Weights of a small mixture-of-experts language model, trained from scratch on English Wikipedia.
Size: 8 layers, vocabulary 4096.
Experts: 32 experts in each of 5 layers, 128 Mish neurons an expert, 1 pick a token, a sigmoid router, a shared expert of 256 neurons.
Training: a variant of SOAP for the experts, 626M tokens, 4773 steps.
Below are experts of layer 4 (counted from 0) of a mixture-of-experts language model. Rows are named router (the router's row for the expert), up (a neuron's input weights, with its number) and show model dimensions 80-159. Each number is 128 + 32 x the weight over its row's rms, rounded and kept within 0 to 255. Numbers have three digits each.
Before each expert's rows: a language model's description of what the expert responds to. This comes from a sample of Wikipedia text that the model never trained on.

# expert 15
What it handles: Capital letters or first pieces of surnames and given names right after a first name or "by", such as B-ianculli, T-akasugi, P-owell.
router:090121204144090125123161160078138148134102069086198178102152170139122189082116177153094106130173141129156112121099153141196093076156159115143136170143114148119135147128135111130113139113148069105202159137218152119124186128107079175170173126
up2:144116126129086094133161132086113130151082138131138174096102147161182130062102148123160185187172136217111150139116132146238123136153125161046125165165142136150072175090115186150122111129110134107104101102158121169126135071157113119108144109
up3:185063126187116138141144096099147169184056127147110127106133080103128126134169134131114166166140118109121145146108140087093081142124143132117126189144087105161098190142103190124158137176160112141129157164141106122126137108117130175085061120
up4:134134131135136160110110081094147125125104069066174122151100155147095056119128061113166141105121131106164048112147133125129103140122149132134101131146153143182084139106104081134100093114178148122166147170142147121182157075160151118085142117
up5:186113094143152119159164094110097160147112117107114141115210111146180044111155154153134110181099122157131078132148134120190097081139110111147081090165109137046122151079092148144158172091146198123085085159138113160074074165117155119130106119
up6:166130143117108159133148093122109185156124111168136153099078138104148122141135140106172178088126147071140129061113145100176068119194137058137128205152071132127056153126092152098073076084141135142125110145133126143184128125131119152208174116
up7:134165091144110150071124151082129106144134138048105119113117107137158196088072131179151143170159140108154197092154126078204165091143152098142075187160117144139177160143133156118104115125106089133121123166167133118137107091098096134174215094
up8:091137062049125089157154169126100150151110078191157121126065131167185083098165097156152103103167110172154109145136122179125103099182143142171134135142108118154123158130129175122130179119142074117121128145113128145143090141147085065164125112
up9:119156146181105156105146065060115127134145116158066157133146131121144162051066158158077136163129125124122130134107132082155107033163143124088120134149137139156160165102131078134102174130122134102156079204164131139116138099119120094121138105
up10:104117130090158090154157096075143148118111181132150147113163113133137092166130092110123171097182126187132113131129129119145099103128109105137060111155162055127156131097133112068124151213088155130132090142153100135133129094053144170099108145
up11:130165142189084192096124127102133131116128196153186155140156153093146151083135156128124074114178142093148082120070095158119123139168150129128153168123145086077142137180165129089123156137207098137171177147115108132085112141112131144155076128
up12:106155160096112104067138150092120172171136121099114110126190138119143157092188161141140210199099084169112167097089181202153074071152147147116098116192113116128104157141114119142110102151139098118085096148166126159100146052121109143063176103
up13:136087131152112168091107161130103073103115168060241150152073101111156124133124123116173175101077144112100193130107125097119068164166187160148147103139101119174145183093080100090115162139140165121128148085163064076182105065166136119074100123
up14:067173052156092100045110178042130119137131117153177147124164081112119105064120202123106156165102156116090154099102119134129114071195154155144161049115106104098162125145160143084135161127112108146120117152161084134118131169141087148143140097
up15:107173123104150106169116122115159081142125154072151169106099108163103103116094193127101137129130128123066159130157078097132120140133138098119073097128087138121145111183155109131143161117104101131108134166173105188040103124191227140141138078
up16:121164055084120188148154087065146177125106182193088109080107148113104113126096095137140095168161120198127085125113125127098114136143112146187105114150150109161159109129157149183141121080160052126103108069139110125156134129143111151102045116
up17:102202156121093145065114099097187110152190087130131147132097118149078105140142135198125073164104119053118137158157092172157084180134141085164127117149095043180147148148076134123101135133106111131093120134133152190205119129177070049143178112
up18:058210105117155112053149177165155086181103149078100140098164105126130097123151141138138059164132146119099091150127086133162163136161162097149170130161147072134088114131127086086127161176080103127120091141101163105155110126138150118074166117
up19:134109198119152119111146160125147088126088153108141143107075121139119116109057145110152108136142130089095131118154121148176100081193127172140062201146108158175133144119163137137073094143116133137120132150150154166110106049103130165145136160
up20:129131173127142135171127088085118082133083215198137101104166083116086165108089132132166085099179081127167085149140139125127097122150136137139210075129102129132112144130127128189106085163225162102123080067121176121150143222101149142103088136
up21:101091105142156165191167162152136128120082184175136118127101095158137116067124147058137134117125067115134142110097056128110077097168160171176192099109066148192080143086116194094096131160131124145118150154176123128166161141096129140130120116
up22:123122188125106119124146202033115131169128131141180106106141133127092183163122137146124130130171107115123229115112109126069110116174137127201143147137143095135191187194079136115132156082185159115190099170196139155132190132106160097148134100
up23:153153108089115112133131118070138104097082144169153167092096138124108116116133105162164110102118086134136096202088177125183063120129144128144124129093127162117102153055118112127072153079181102118123107160122125120104133070103126172077120093
up24:118080129121101159111140123094166120163163174073100158119099113129167112109123087106103153190089118104131139125142106109150149136132151114145055182112132111162132100089093120152092123093111167133139082128170066159138149098082187110132121081
up25:180102113143128118147127070100118139165038154119144171165075166124146079086161149116099151153107186097134124090121125057173171078133115132123098209128072137145105145124091175130113142146177068131107166110128145110088105130133089169197148126
up26:141126150155119190081119114098110103134143126104144161142087087123103169125131136160171116116147109114066120193116131091182107157199144119123101179092153106090168117127131125143108122116155173130167224103172076164105103152167099119107153115
up27:104097175110082115127129146112165082161114110162169102150113133104154162079154148109175164135109169094080209136104113106094108118205183190128131148140149143189099154131126134112103144132180145119142168105128137145167082089051194122107115127
up28:079149124182113157124144137077149154142119138088136155110128118142154039155080162103076101188086130119075120114086114050135149116155119116153083114110140079109115146165127163160142090079118127140116143100157117136105141144170116101179078127
up29:123117130095112105105196066100112174134097074171143144150139166135150161084094095114101151132153119097129036112051195163186084098162132143141138127135118070097097194120060141145096095117168084126161161109199089157129120096151129161110138165
up30:122131129127091083159165109088170128131139125127138136145132142148156163092200106029133124197074191100122131142110078128093145170167153146167109137051075145133125185137078110100122195136139182176165185150141140155136098085158162128168079096
up31:102109097133168097089210139068123173142142076162120161165061105102163165110140048120130113142116117140145147138076142142117119082124155091162098100084167127128128111198136125109124189120106076140116071186153126123134153125099155115165177105
up32:163174097151140107106160100085157122105179110208170097147142152149167117087126162127116144109132141089134166123147117139147058126212163163187199091117075155128085159094163151062138178161091128131116129148142104156107145077105124133103056108
up33:135162111149116149156163145159146136137089129155105102079164080125102173119105136103168112120120163105141201157084085120034122164162128098126120139149107096128165151127152149171129125123130176124128054134142142132168143133108153162107108101
up34:116122097075081124135146122113139146095125057140166162098113110144070126158036110165076125153137134126064188098126099105081073059201132164181160121103142118076198087102148097081095142094160073093135121161136097130096189082141080110051177120
up35:122098148147067165199150109134141129164098107133151135117177091126097121099121122156132166205121093098061167126091095156133128102184163149153126180153135114121164128157110128063103163120104113103186169201141087156157144131121112114053104123
up36:096141178135100140131143113095135080127133087108192119098090139103118228088153115153164140073154160113131102140143169149129098111170194137148165177149093141164113065091183131092087131128110134134163128082156172162082136106142107149144119146
up37:098112146156120125167126165080175145133152058127115079094126138132142133088156190119166175219208136093165141155143081092125133143182102142158144104126126125148107145180126106138131135087175171132173115107151150155106051158078195106177115131
up38:114120097065151170112153174112146161150125209157121145104101137102144130099130140120118122116192083163159083124150148191182145117122128069161163130125112083114166158155092189137100093170083081136142131112159140139135139111158175163098058115
up39:161124180150113135134127073034141087143153197083122132105197097161147116104143107120178149168123108167099182109091102054067118139146141106098062112138140114135122070096091096094086159138167179124131146108130135113152134101111162078085075089
up40:150099130154120164126148154105114150124112118141087196152122141163116115069060139169165082147132071160154066126049117143185115074179107121147168153179111104121134131115175114188114147118135179095119102134190172180100157136124161167124138126
up41:109140166119120155089151158159129072138149140126164134104132108165118174190102108127162193085024134131127120161133155087074138165123133056182133146127107106148157139121088033139125122181069116127122176113126145136186150088177099148161115105
up42:109098153119086177174143119070142122104121113069132129100131124120205094119086184156103060147114102136094186152094107089148164074124122203158084129108117088095128127132127145154124173143157190121111138182159156131089124116159151128059166122
up43:162093095149123034145167165118107174147136197072116137114094106156152205125132107085148137106111116109136162108062110101167141116141148159142119142108059095146116153141133137160138147035193131122112176127133109167130124148116131107165128146
up44:106158120150080156154090123118111155076146061104119179149129148159129146145151151149095102170197155128098099175072139118211129086133139063114106127102151111151148150184148113149118105175151090107170147074147118144113184142160051124132209155
up45:176123128138099123125167095135149163165129116109071098138164136134155152151151189093088189116068158129146129137153112113191172147141213167184137191113083093127152210129060147120126158122097078139125200155111157137145117083124160091088097115
up46:108108107165108133179130134063150093157136142092121125110109102126194135068171150123064128165112117144093113130112103081143117183124147159136064203162176049174154153150083133184112178114098088101160100162152104125155119143073140083097069088
up47:121157085164049205148169155150127135162121103144145107101125122148125080093131146126131111145087153133131099098136096115072089151159146114145149117189135131171133088151064141129121114138123124119128162089146172103073100086193110140144132108
up48:134141136115151107111139169075100191118165113062174155126234165166101119114121175141128100141158089141097102161125116191170118152134162141150151159186173144110204081176117191160122159132121102118127043156148085151055154188158076197117082136
up49:137130112152159161170132206079137144110172130153139115117149152125092125178173072132193104116123087182119136163092138178126076199159144077167145191144159130143192123123144109078148152183140137130126109137146145119146115170169198160187147082
up50:128112149166143183155160067069109106143092139133112134122170131094082075121133107141111112114159147217161120174128107159166116108141158142135152120097154143098112179092106141115121150220160088107158147157111088124125194133168181146097104144
up51:149112152081068106140149192120145129137133065091133147111108126126129169148095172148111145148201126105130154113111147195122164110177134201150058183119142178125120135140095102141096041117125096145140115127140063156079098148135159187071170153
up52:165144123190094112075135133062085155115179115098185169095134080148151102087129113120113115115109108145101151111117133097163086092173130097170114174140130116139168170174126070107138185157123111131106111164153082203035124126088188120151125086
up53:112178169157079123103160169081140106118123101205115150134101129118160139088120139151075087168171165145145092143098107089161070108176163116128129142125181124152070177099100105180072120112152113095150072090102147166092116104118110103117108143
up54:083157165111092177110131149071186151166162100134061081110147122152154086145162160149167144177214080083111119133122101087140111150151112171110132110157133098114138118101133176140122114170171085153156103125114103145064047149114165106165093140
up55:121145141108111127105129132093134151127100085149226152118111151153167121041093101154131121091191073159088129138135178113186122092177129138143145093157123134116072136137104150138131180081117124116120174161134135174112093084179104127080121126
up56:104100128140104154145084172155147102120067088101155073107140135157076100127129191138123087129178104138025129093150141069171150133162137133175105097155099128123099098057117144162119115174080130140156141161178112128105144106122165119191133134
up57:178114193124115075106162120183124134132144096178162079079141120127133142078116128127204147156133147063128085159146054145143074181140149100155150122039160134137138153080133112170085138097138122133148091128126175137096128148110198137141132114
up58:121146156126112123135126090113166140164104097132085117095115096168153159120131097127060146077127130150120093169174121062117139114131140104156110154134055142092104132105092178147114100146069111103103139172150160169129204033081156112182171070
up59:111127135108166090155153160090148133133075181131135153091155115146078092169132171127106092072161106152061155142089075159195077149125122153168196198102083185140128125093133193118105107137092140183108138201142111102135178113154114081179089102
up60:106140146139111101094153146112130069155167118131105147138102170142171139078154086141114125095142174084174155167123144177215180184166119066125082083090141195153044153109124133130101110073122103160166138108150130146142149081150130119168156116
up61:056166133107129094122132047142148121143151146162228074120079200128110135172158123112099136159144157109110085169172109134171164128122151097120158157076114169132159173145131114159123123096125051153175111140147153169116189153155161127149136134
up62:139082126186074092104153185105156085129144088187146137103101173137112153162138093107112128134141128095113125175112150191130115126169166095153143120163152142225117158139123150071103105132151107150112131078103155161132143116132158154142125106
up63:136140184184096180126124141026140117157092149168146097096068089093145133142119070068138105123183078154094086138148108121126111124173173178112145160117134109185120109142148147093118128144138131125095120128180157156166120104143120089117114146
up64:120129133149067175120161109090190139125149141119095181133180139134193160095132111089098121121159146146139181114105118068133141139145159160146121120144058100124164096061064135088100063189121126148127181095127066153118094150094123094120166139
up65:147118139093105141153149112113139197163068083170094085132123163126109098067116151142075137176114142200142116150144134149136128127136143098176129110100193140161068175119100108255118110135163127067128148102137152140188141158160082159078145123
up66:182127120104108114140104072087169102091203159147104157099094154138107164137105155144127128092130155152146117147153154108148122137137170135105066128090078122147124095161114120093159104085068139125110119142168161143160113159091170130073099107
up67:122140111096089182073129114105121137145160087112115157163133140099148198039093162147119172140084125138134108149160149159156099061172108169137155163097104196173168115109127071099101150071169113091162105136183145180054090082064171155155157098
up68:088116132074071127146089082124151089140095104144152174142130175166144104132116150151124113210111116102091077140177085122170137097135157126152110108163165128124071162095115124161081138103171067094115125186153137155126206060151101087099238107
up69:116147144132162118127192112153137151098088141125067120127159159131116179048125185122072127104082126135164099124129123159238167131169172093149137208094138137112189152056104130151099135183110065122171160122137141084145118124162122143120042127
up70:149153120137136130129151191066145143140085151102132179089173143129213139098129157129173155129124134193098067171053140097205114174153161079101127139145164099168124151146121173165103079074127119136118066133149103138129157123182149106176124067
up71:186152130158124145102118105093136154125111171169186165145086092131136092087093098135037112105130122077125162118092118118086058068176131160141175095119106136122126144116172139083149168112142079115105139070143102145094117105146112205180111099
up72:077198105068121112163105060102146114108155135175118129130141169130115116099148101150119145166002135103139105160077127135179072091153194130162176112127122139134097105062159152079105131151120097110138141141117121088216139110154125158077083091
up73:164181054155115102088170019068144129138094084108101156139125148142120135168042153161134128188167136130138123170152133176102127085156156120149154145138053119174109138076169181109152106141102078146143133158154103125104180108144107148101110146
up74:153165175124127147115187160059162101150104120171144068099081094127107140182099063137121094092120109170092176109084198116047125110176149141181161117140151122112156142138134136092070118117157059147104145090144151168178116114144076173135128119
up75:132140144063117108139109134144154071116145077102200120178068131138114155121112119140100139154119113082128161122087123139156089061165151175147108153169164162174089153067187133123092106149128034111161150079118127134118150043141151143127144127
up76:146120108145122147178155124076128143163130145119092165060078078111179124100136129119181140155149089149159169108098138067106101179136143096105108098105148058163161131084062126094106152039136150122112119096107117131152143110114177053128104093
up77:159169118167160172167136107074110154128134148140100119110139157137152123130080106131111131116151108182136127095082111079155113150147120112175148135107165124087198146132132070067120151162165164097098092090157084125118126099202132201078066119
up78:117106091068084139165172129122133189174127086159140142124106187161090090139116157115175125184113177207075098133111115168113154079130131153179141093103124100160106140118118133107138139137198099112103085120114164183133139136155136092044171105
up79:099164169130110154109154139102144047180105124177093104141132138126112203159126158123219114150110150091159094138071121130099090180166132151184141139136109146176117135113132085176110090180148118117159111132138199114125130161049114110124113155
up80:192151093143120149148153106098113139137151155115130158159151157108155165139122157132070141217109105113121104150152124157084090102185136142151102143170117133184192121085074194112117107119104087088181097119174167120052189092189087067116132141
up81:091140099060125106189149166120135107152173151154084137126137162110100163095107095126129179156161097151119127153154169076128110096125152120095115131152104128147088034109084147145110097130105139100133179116125139138162077115089051135081166091